Experts of a small language model: 10 layers.
Below are experts of layer 6 (counted from 0) of a mixture-of-experts language model. Rows are named router (the router's row for the expert) and show model dimensions 0-127. Each number is 200 + 40 x the weight over its row's rms, rounded and kept within 0 to 999.
After each expert's rows: a language model's description of what the expert responds to; "mostly gets" lists some tokens that are sent to it at least half of the time. This comes from a sample of Wikipedia text that the model never trained on.

# expert 29
router,240,202,273,257,247,200,215,227,159,228,211,175,230,200,189,226,198,209,210,225,252,258,247,233,162,190,277,235,229,198,228,269,170,168,198,191,183,232,158,270,173,215,177,184,211,184,237,198,218,283,229,191,140,232,119,150,216,179,211,161,261,158,175,230,246,229,172,144,252,200,205,219,236,213,164,148,127,206,202,186,329,210,186,205,196,246,239,258,163,221,192,202,237,235,207,268,268,144,190,121,177,220,186,230,230,249,152,189,244,180,194,194,204,192,142,136,231,202,152,196,133,209,110,132,221,114,163,228
It responds to: Word-internal pieces of place and personal names or codes in lists and tables, such as Middles-br-ough, Gly-ng-wyn, Gas-par-yan, GO-ES-18.
mostly gets: "well ", "Angeles ", "ng", "evel", "lie ", "pool "

# expert 13
router,299,256,216,230,269,252,228,240,152,238,171,193,212,188,235,195,238,217,229,140,200,212,182,228,151,199,231,160,220,162,252,262,207,163,263,207,186,251,218,239,158,211,162,190,176,172,203,220,186,216,180,162,185,193,129,114,200,182,232,165,282,149,116,178,243,234,189,190,224,193,220,205,300,209,184,153,140,243,119,145,233,286,157,184,259,185,197,202,217,226,168,217,222,226,249,242,210,185,211,167,157,231,176,251,240,226,132,281,222,148,155,146,234,176,199,116,213,187,132,200,181,165,228,198,256,198,171,165
It responds to: Opening pieces of capitalized personal names and surnames in plot summaries, cast lists and tables, such as Val-dés, Pel-t, Tom-ás, Mir-ko.
mostly gets: "Raj", "Andr", "Jul", "Ern", "Rod", "Lind"

# expert 40
router,219,275,182,217,261,222,166,222,164,219,145,180,200,193,200,224,221,244,211,189,205,229,244,236,194,189,248,182,267,119,207,251,157,232,213,262,188,260,160,183,137,192,190,179,164,140,203,203,151,183,165,230,188,220,132,140,221,191,274,178,247,171,194,182,261,237,196,230,266,157,289,254,276,249,160,158,207,218,149,164,240,226,137,128,269,203,239,258,180,201,137,158,224,221,223,231,176,156,199,166,231,224,198,294,245,238,212,235,267,215,121,149,263,163,210,202,224,188,132,211,196,187,177,194,200,147,205,151
It responds to: Pieces right after an initial capital or consonant in names and words, often in sports tables, such as Ph-ase, D-ab-rowski, Dj-ok-ovic.
mostly gets: "ennis ", "anks ", "achel", "anish ", "ug ", "ione"

# expert 36
router,244,207,217,222,201,256,242,220,193,184,216,180,240,142,222,210,238,234,224,191,219,254,163,198,181,171,247,165,243,202,181,222,167,168,279,219,158,249,226,257,152,206,218,214,180,161,263,260,194,212,145,186,152,283,184,173,275,188,229,184,282,182,154,282,236,186,150,139,201,192,249,177,302,304,96,185,196,277,231,173,249,264,163,205,216,239,241,214,175,241,156,173,260,194,215,249,204,221,170,170,210,249,181,209,223,207,157,287,182,203,208,132,204,168,202,183,196,179,223,239,149,192,179,209,193,208,130,138
It responds to: Digits and number pieces in measurements, census and table figures, plus million, percent, approximately, and States after United.
mostly gets: "million ", "States ", "approximately ", "300 ", "percent ", "billion "

# expert 27
router,254,202,238,205,239,208,204,190,179,230,162,204,226,157,225,242,199,223,231,191,241,209,184,190,194,199,188,165,277,199,174,184,202,145,223,200,170,239,192,242,172,218,182,215,184,169,255,221,198,286,137,196,154,238,194,209,272,163,244,156,292,157,113,263,232,200,211,193,215,178,217,242,262,292,174,85,207,263,160,158,244,197,122,170,246,211,219,201,171,211,172,166,179,230,258,190,228,200,134,170,118,233,168,218,276,245,134,272,213,181,211,155,191,198,175,156,198,124,191,198,115,202,158,148,204,188,162,139
It responds to: Digit tokens in coordinates, dates, times, phone codes and table figures, e.g. the seconds in 51°29′20″N, birth days, UTC+01.
mostly gets: "10", "19", "15", "20", "13", "12"

# expert 48
router,158,200,261,196,219,229,174,237,185,234,182,111,238,171,224,158,252,178,241,161,259,221,264,240,223,132,242,183,253,151,245,263,208,194,181,210,269,236,140,212,195,229,241,225,158,199,268,231,150,214,130,215,236,222,193,140,188,194,175,155,239,163,191,228,244,247,211,144,238,203,177,263,267,219,213,191,165,289,166,195,199,211,109,165,181,221,190,181,204,216,148,174,219,226,237,228,199,196,172,120,283,213,122,231,255,203,216,236,238,147,183,156,229,166,117,185,230,196,251,224,184,169,225,149,155,158,130,162
It responds to: Wikipedia heading markers ==, ===, line breaks, and infobox field labels like Born, Location, Coordinates, Preceded by.
mostly gets: "Coordinates", "Born", "Preceded ", "Succeeded ", "Location", "Genus"

# expert 11
router,198,242,184,213,289,259,224,230,140,244,203,216,234,168,223,269,261,213,241,129,230,237,252,243,143,210,196,181,216,215,226,200,182,210,242,226,223,203,110,196,148,224,202,246,164,175,228,235,173,219,190,193,208,285,224,134,229,191,204,144,203,156,142,189,226,222,189,220,218,116,211,208,229,242,205,187,196,196,134,222,288,230,136,176,224,172,246,238,163,196,174,192,246,197,227,297,264,170,139,172,170,245,169,269,237,205,129,286,245,107,168,149,252,162,180,163,208,170,166,190,211,207,166,181,230,189,179,147
It responds to: Mid-word fragments inside foreign or unusual proper names, often in sports tables, such as Te-ka-at, Sta-ats-bibliothek, Di-x-on, Mel-h-em.
mostly gets: "atre", "edom ", "ague", "thers", "dit ", "eing "

# expert 2
router,308,268,249,192,212,265,215,186,161,246,169,145,229,215,244,197,235,228,241,187,190,268,178,223,176,178,220,163,256,203,247,202,207,168,223,202,172,218,197,231,190,289,145,205,160,185,227,221,131,197,139,178,224,224,149,144,241,150,247,202,263,207,135,186,263,293,157,117,215,181,171,208,280,237,198,175,163,225,149,167,240,261,147,185,235,235,209,195,181,226,156,169,256,210,234,273,217,190,191,171,164,209,166,226,237,243,180,271,157,172,165,187,198,174,179,139,233,178,159,274,146,156,195,208,249,186,152,151
It responds to: Subject words opening a sentence or section before a verb, such as He, She, They, There, or the first piece of a surname in a biography.
mostly gets: "He ", "She ", "she ", "he ", "They ", "His "

# expert 42
router,274,242,273,247,193,297,202,255,142,237,189,200,237,185,309,248,288,226,211,170,246,244,191,194,157,170,219,132,181,144,253,247,209,241,193,276,207,240,187,261,165,207,140,233,178,144,227,185,193,232,186,175,188,204,178,117,177,169,229,185,270,211,180,216,207,217,168,199,238,211,238,198,199,209,180,163,129,193,147,166,217,264,166,189,222,207,235,202,195,202,182,178,216,292,239,226,252,189,207,186,156,230,148,267,236,258,189,215,255,162,148,170,213,168,190,119,231,151,149,215,214,123,148,208,199,212,165,171
It responds to: First capital pieces of personal names and titles of films, games and albums, such as Sh(aun), Ch(icken), Mc, Zh.
mostly gets: "Mc", "Wh", "Sh", "Zh", "Cra", "Kn"

# expert 57
router,234,274,237,258,231,239,266,205,209,222,166,214,224,195,241,216,248,209,254,166,253,258,235,200,124,210,256,155,301,173,256,270,214,221,198,220,180,200,222,260,197,234,190,254,206,147,277,208,173,243,166,182,141,235,161,156,254,194,248,133,266,161,115,222,221,223,162,179,228,171,167,241,230,243,203,148,175,234,192,199,258,237,193,213,223,199,199,193,218,215,190,141,250,217,207,258,219,211,177,157,171,229,165,227,270,222,117,271,206,162,172,143,251,177,169,132,233,147,189,220,135,177,230,178,207,161,142,200
It responds to: Byte pieces of Japanese, Thai, Sinhala and Cyrillic text, plus zeros, digits and punctuation inside sports statistics tables.
mostly gets: "', ", "! ", "の", "!", "Yes "

# expert 58
router,215,204,235,235,285,201,264,211,169,243,188,175,235,121,217,245,204,235,214,152,222,240,247,236,118,162,188,204,273,167,269,253,154,213,241,211,209,222,146,211,175,229,157,240,206,181,206,212,199,276,203,192,161,272,239,181,229,156,169,140,201,159,182,194,217,216,124,184,258,159,176,224,250,227,205,155,152,192,169,199,296,200,173,200,192,196,259,208,128,238,142,194,250,171,233,263,247,185,161,208,144,271,109,207,238,242,139,259,253,164,216,173,247,159,162,137,214,163,190,199,178,205,151,141,201,161,180,215
It responds to: Final letters or endings of proper names, often before a comma or period, such as de Gru-y-ter, Maru-y-ama, Chaud-h-ry, Gran-ada.
mostly gets: "olas ", "ican", "ophy", "ille", "ges", "ria"

# expert 41
router,220,211,254,213,281,198,256,191,142,252,168,164,238,111,183,201,163,230,218,161,270,246,269,282,196,167,225,177,271,136,230,226,185,223,250,215,205,227,123,224,170,190,158,199,192,193,228,188,200,213,185,224,144,200,140,161,223,185,238,149,212,199,197,237,244,220,142,149,280,189,190,225,242,242,175,138,167,222,167,212,232,199,194,193,207,201,256,213,159,262,181,178,235,202,276,281,216,135,198,201,175,254,164,220,254,259,203,195,268,200,149,186,246,106,169,175,205,183,149,199,151,210,120,116,185,183,208,167
It responds to: Middle and end pieces of common words and names, like er, ing, ical, ic, as in Cind-er-ella, Fed-eric-o, Pharm-ace-utical, larg-er.
mostly gets: "unte", "iversary ", "ematic", "ical ", "uter ", "ocr"

# expert 28
router,219,202,248,275,255,263,149,238,144,201,169,200,238,169,208,198,233,236,215,194,177,209,181,210,205,134,196,116,191,239,196,219,151,237,200,228,185,192,141,206,183,218,99,228,141,227,261,253,170,206,180,108,154,195,171,168,207,168,206,207,224,135,213,293,206,251,153,155,208,127,232,199,206,174,176,204,163,220,94,111,198,267,173,167,207,219,230,249,189,244,185,192,247,242,206,248,225,149,211,167,165,272,176,279,229,223,144,247,215,189,164,210,209,132,180,204,230,138,188,252,166,160,122,198,225,192,181,189
It responds to: Opening stems of long Latin-derived words split into pieces, such as contr, exp, particip, consider, coordin, usually followed by -ed, -ing or -ation.
mostly gets: "exp", "contr", "particip", "expl", "contribu", "employ"

# expert 15
router,173,178,205,199,270,282,106,194,210,264,169,177,191,235,197,226,208,236,272,184,237,230,185,206,215,155,230,119,218,173,230,241,193,157,284,204,169,244,148,237,187,253,84,219,181,166,217,232,181,270,143,208,211,217,170,158,219,184,184,172,257,162,168,269,208,204,152,143,204,151,251,224,241,237,222,141,189,225,176,161,178,213,197,175,229,212,230,306,169,215,184,247,263,219,252,177,236,132,186,184,246,237,208,246,268,269,176,269,241,170,145,181,195,207,201,148,223,179,190,184,176,205,154,195,145,162,159,237
It responds to: First stems of longer words, often in taxonomy and science text, such as dors(al), tax(on), ph(ase), philos-oph(ical), ext(reme).
mostly gets: "them", "idae", "influ", "classification", "mathematic", "Phylum"

# expert 24
router,267,266,222,196,195,230,184,276,166,222,161,142,234,170,211,229,278,247,252,153,211,215,170,246,160,181,193,112,215,149,240,232,185,102,292,214,209,257,172,210,153,234,169,224,104,185,192,281,189,230,148,133,175,210,177,159,190,195,231,186,264,154,168,211,226,223,151,188,249,174,189,221,224,216,128,177,150,261,164,153,247,230,152,214,201,227,263,215,201,225,188,147,210,235,219,219,208,183,196,188,148,244,167,258,231,240,181,241,231,194,145,202,193,215,174,128,264,176,184,222,226,217,128,171,230,198,173,127
It responds to: First pieces of country, city and place names after in/of, such as Bel(arus), Serb(ian), Mil(an), Palest(ine), Malay(sia).
mostly gets: "Palest", "Slov", "Malay", "San ", "Banglad", "Tai"

# expert 43
router,290,183,237,270,216,194,195,211,150,217,169,209,226,136,209,283,216,240,204,170,207,226,263,235,202,209,191,206,237,115,208,218,176,138,208,281,186,261,143,189,169,246,229,200,187,170,199,247,202,256,216,203,161,227,199,182,195,178,223,162,239,189,177,188,238,237,169,179,223,176,235,205,273,258,176,162,211,187,144,186,305,261,153,167,249,207,296,253,173,196,179,176,251,173,195,281,229,181,157,158,217,209,166,236,246,242,176,292,217,148,200,161,233,204,218,122,209,205,124,244,185,215,170,109,198,149,155,195
It responds to: Inner pieces of Balkan, Slavic and other foreign names, like Montene-gr-o, Krasn-od-ar, Osi-j-ek, plus two-digit numbers like 06 or 03.
mostly gets: "06 ", "03 ", "05 ", "wan", "ador", "07 "

# expert 19
router,241,236,241,262,194,206,190,246,198,227,180,154,248,181,276,206,245,258,178,205,230,195,239,205,176,202,219,145,249,114,228,234,180,133,184,231,170,219,215,189,156,236,148,202,170,175,204,268,182,248,159,195,150,289,120,220,184,212,233,188,270,186,149,253,234,247,108,164,209,194,221,258,296,214,168,122,177,222,159,172,246,236,184,171,220,237,243,205,176,205,164,96,224,232,185,197,204,178,214,100,224,201,177,220,246,255,153,263,195,184,229,156,225,204,191,180,252,173,201,228,172,171,170,141,248,158,145,218
It responds to: Pipes, digits, units and symbols inside tables and statistics, such as census percentages, ISBN digits, scores, and the pieces ending foreign names.
mostly gets: "})", "lig", ">", "pm ", "lb", "GA "

# expert 23
router,258,201,216,275,236,212,237,201,148,210,123,168,217,147,227,218,198,220,236,142,224,231,217,216,122,153,211,172,214,119,219,252,168,191,236,208,181,174,190,245,161,207,226,210,197,161,227,258,212,234,207,168,124,262,168,196,229,140,210,166,281,209,151,184,229,216,159,204,232,214,275,236,317,239,218,155,204,226,198,208,284,278,171,200,244,197,211,173,154,243,157,181,213,215,225,242,186,187,154,123,163,239,198,219,182,220,152,230,275,212,164,150,286,192,153,165,208,165,144,207,193,140,165,220,200,176,123,140
It responds to: Letter fragments, often accented, inside foreign names and formulas, mostly in tables, such as Nové M-ě-sto, Carlos M-oy-á, C_{2}, IPA symbols.
mostly gets: "orning ", "MPC ", "axim", "ENG ", "obile ", "iddle"

# expert 35
router,158,229,226,205,213,225,203,233,104,217,202,140,249,193,212,221,214,218,242,156,295,268,251,246,208,129,263,204,256,147,226,204,138,197,187,222,268,233,144,243,188,252,174,245,178,160,255,227,128,206,188,246,223,274,193,193,231,190,185,189,209,196,220,182,198,213,226,90,209,186,238,323,217,226,209,200,202,287,168,207,208,208,198,125,225,234,189,192,199,291,150,159,228,258,229,246,185,223,116,162,218,180,160,171,263,237,156,197,197,175,176,130,237,167,195,192,166,168,201,218,174,192,205,199,213,175,141,202
It responds to: Field names and following colons in infoboxes and table headers, such as Preceded by, Born, Genus, Order:, Height, Genre:, Image.
mostly gets: "Preceded ", "Succeeded ", "Born", "Genus", "Coordinates", "Phylum"

# expert 38
router,236,274,241,268,207,229,242,205,184,222,177,197,232,204,239,219,219,237,206,206,216,219,224,184,209,169,270,168,305,201,215,225,109,173,223,253,220,204,167,194,158,228,218,179,216,123,301,211,120,271,134,179,207,221,194,175,299,177,234,205,201,167,203,260,273,214,136,136,206,122,254,238,197,309,161,180,155,198,191,135,254,248,202,160,223,226,213,272,215,223,192,189,263,204,207,251,246,201,168,179,204,234,206,221,195,189,192,198,204,192,174,147,251,164,183,199,241,202,179,219,166,194,207,202,252,131,160,131
It responds to: Articles and determiners opening a noun phrase, chiefly a and an, plus this, each, several, same, new, first, other.
mostly gets: "several ", "this ", "small ", "same ", "new ", "some "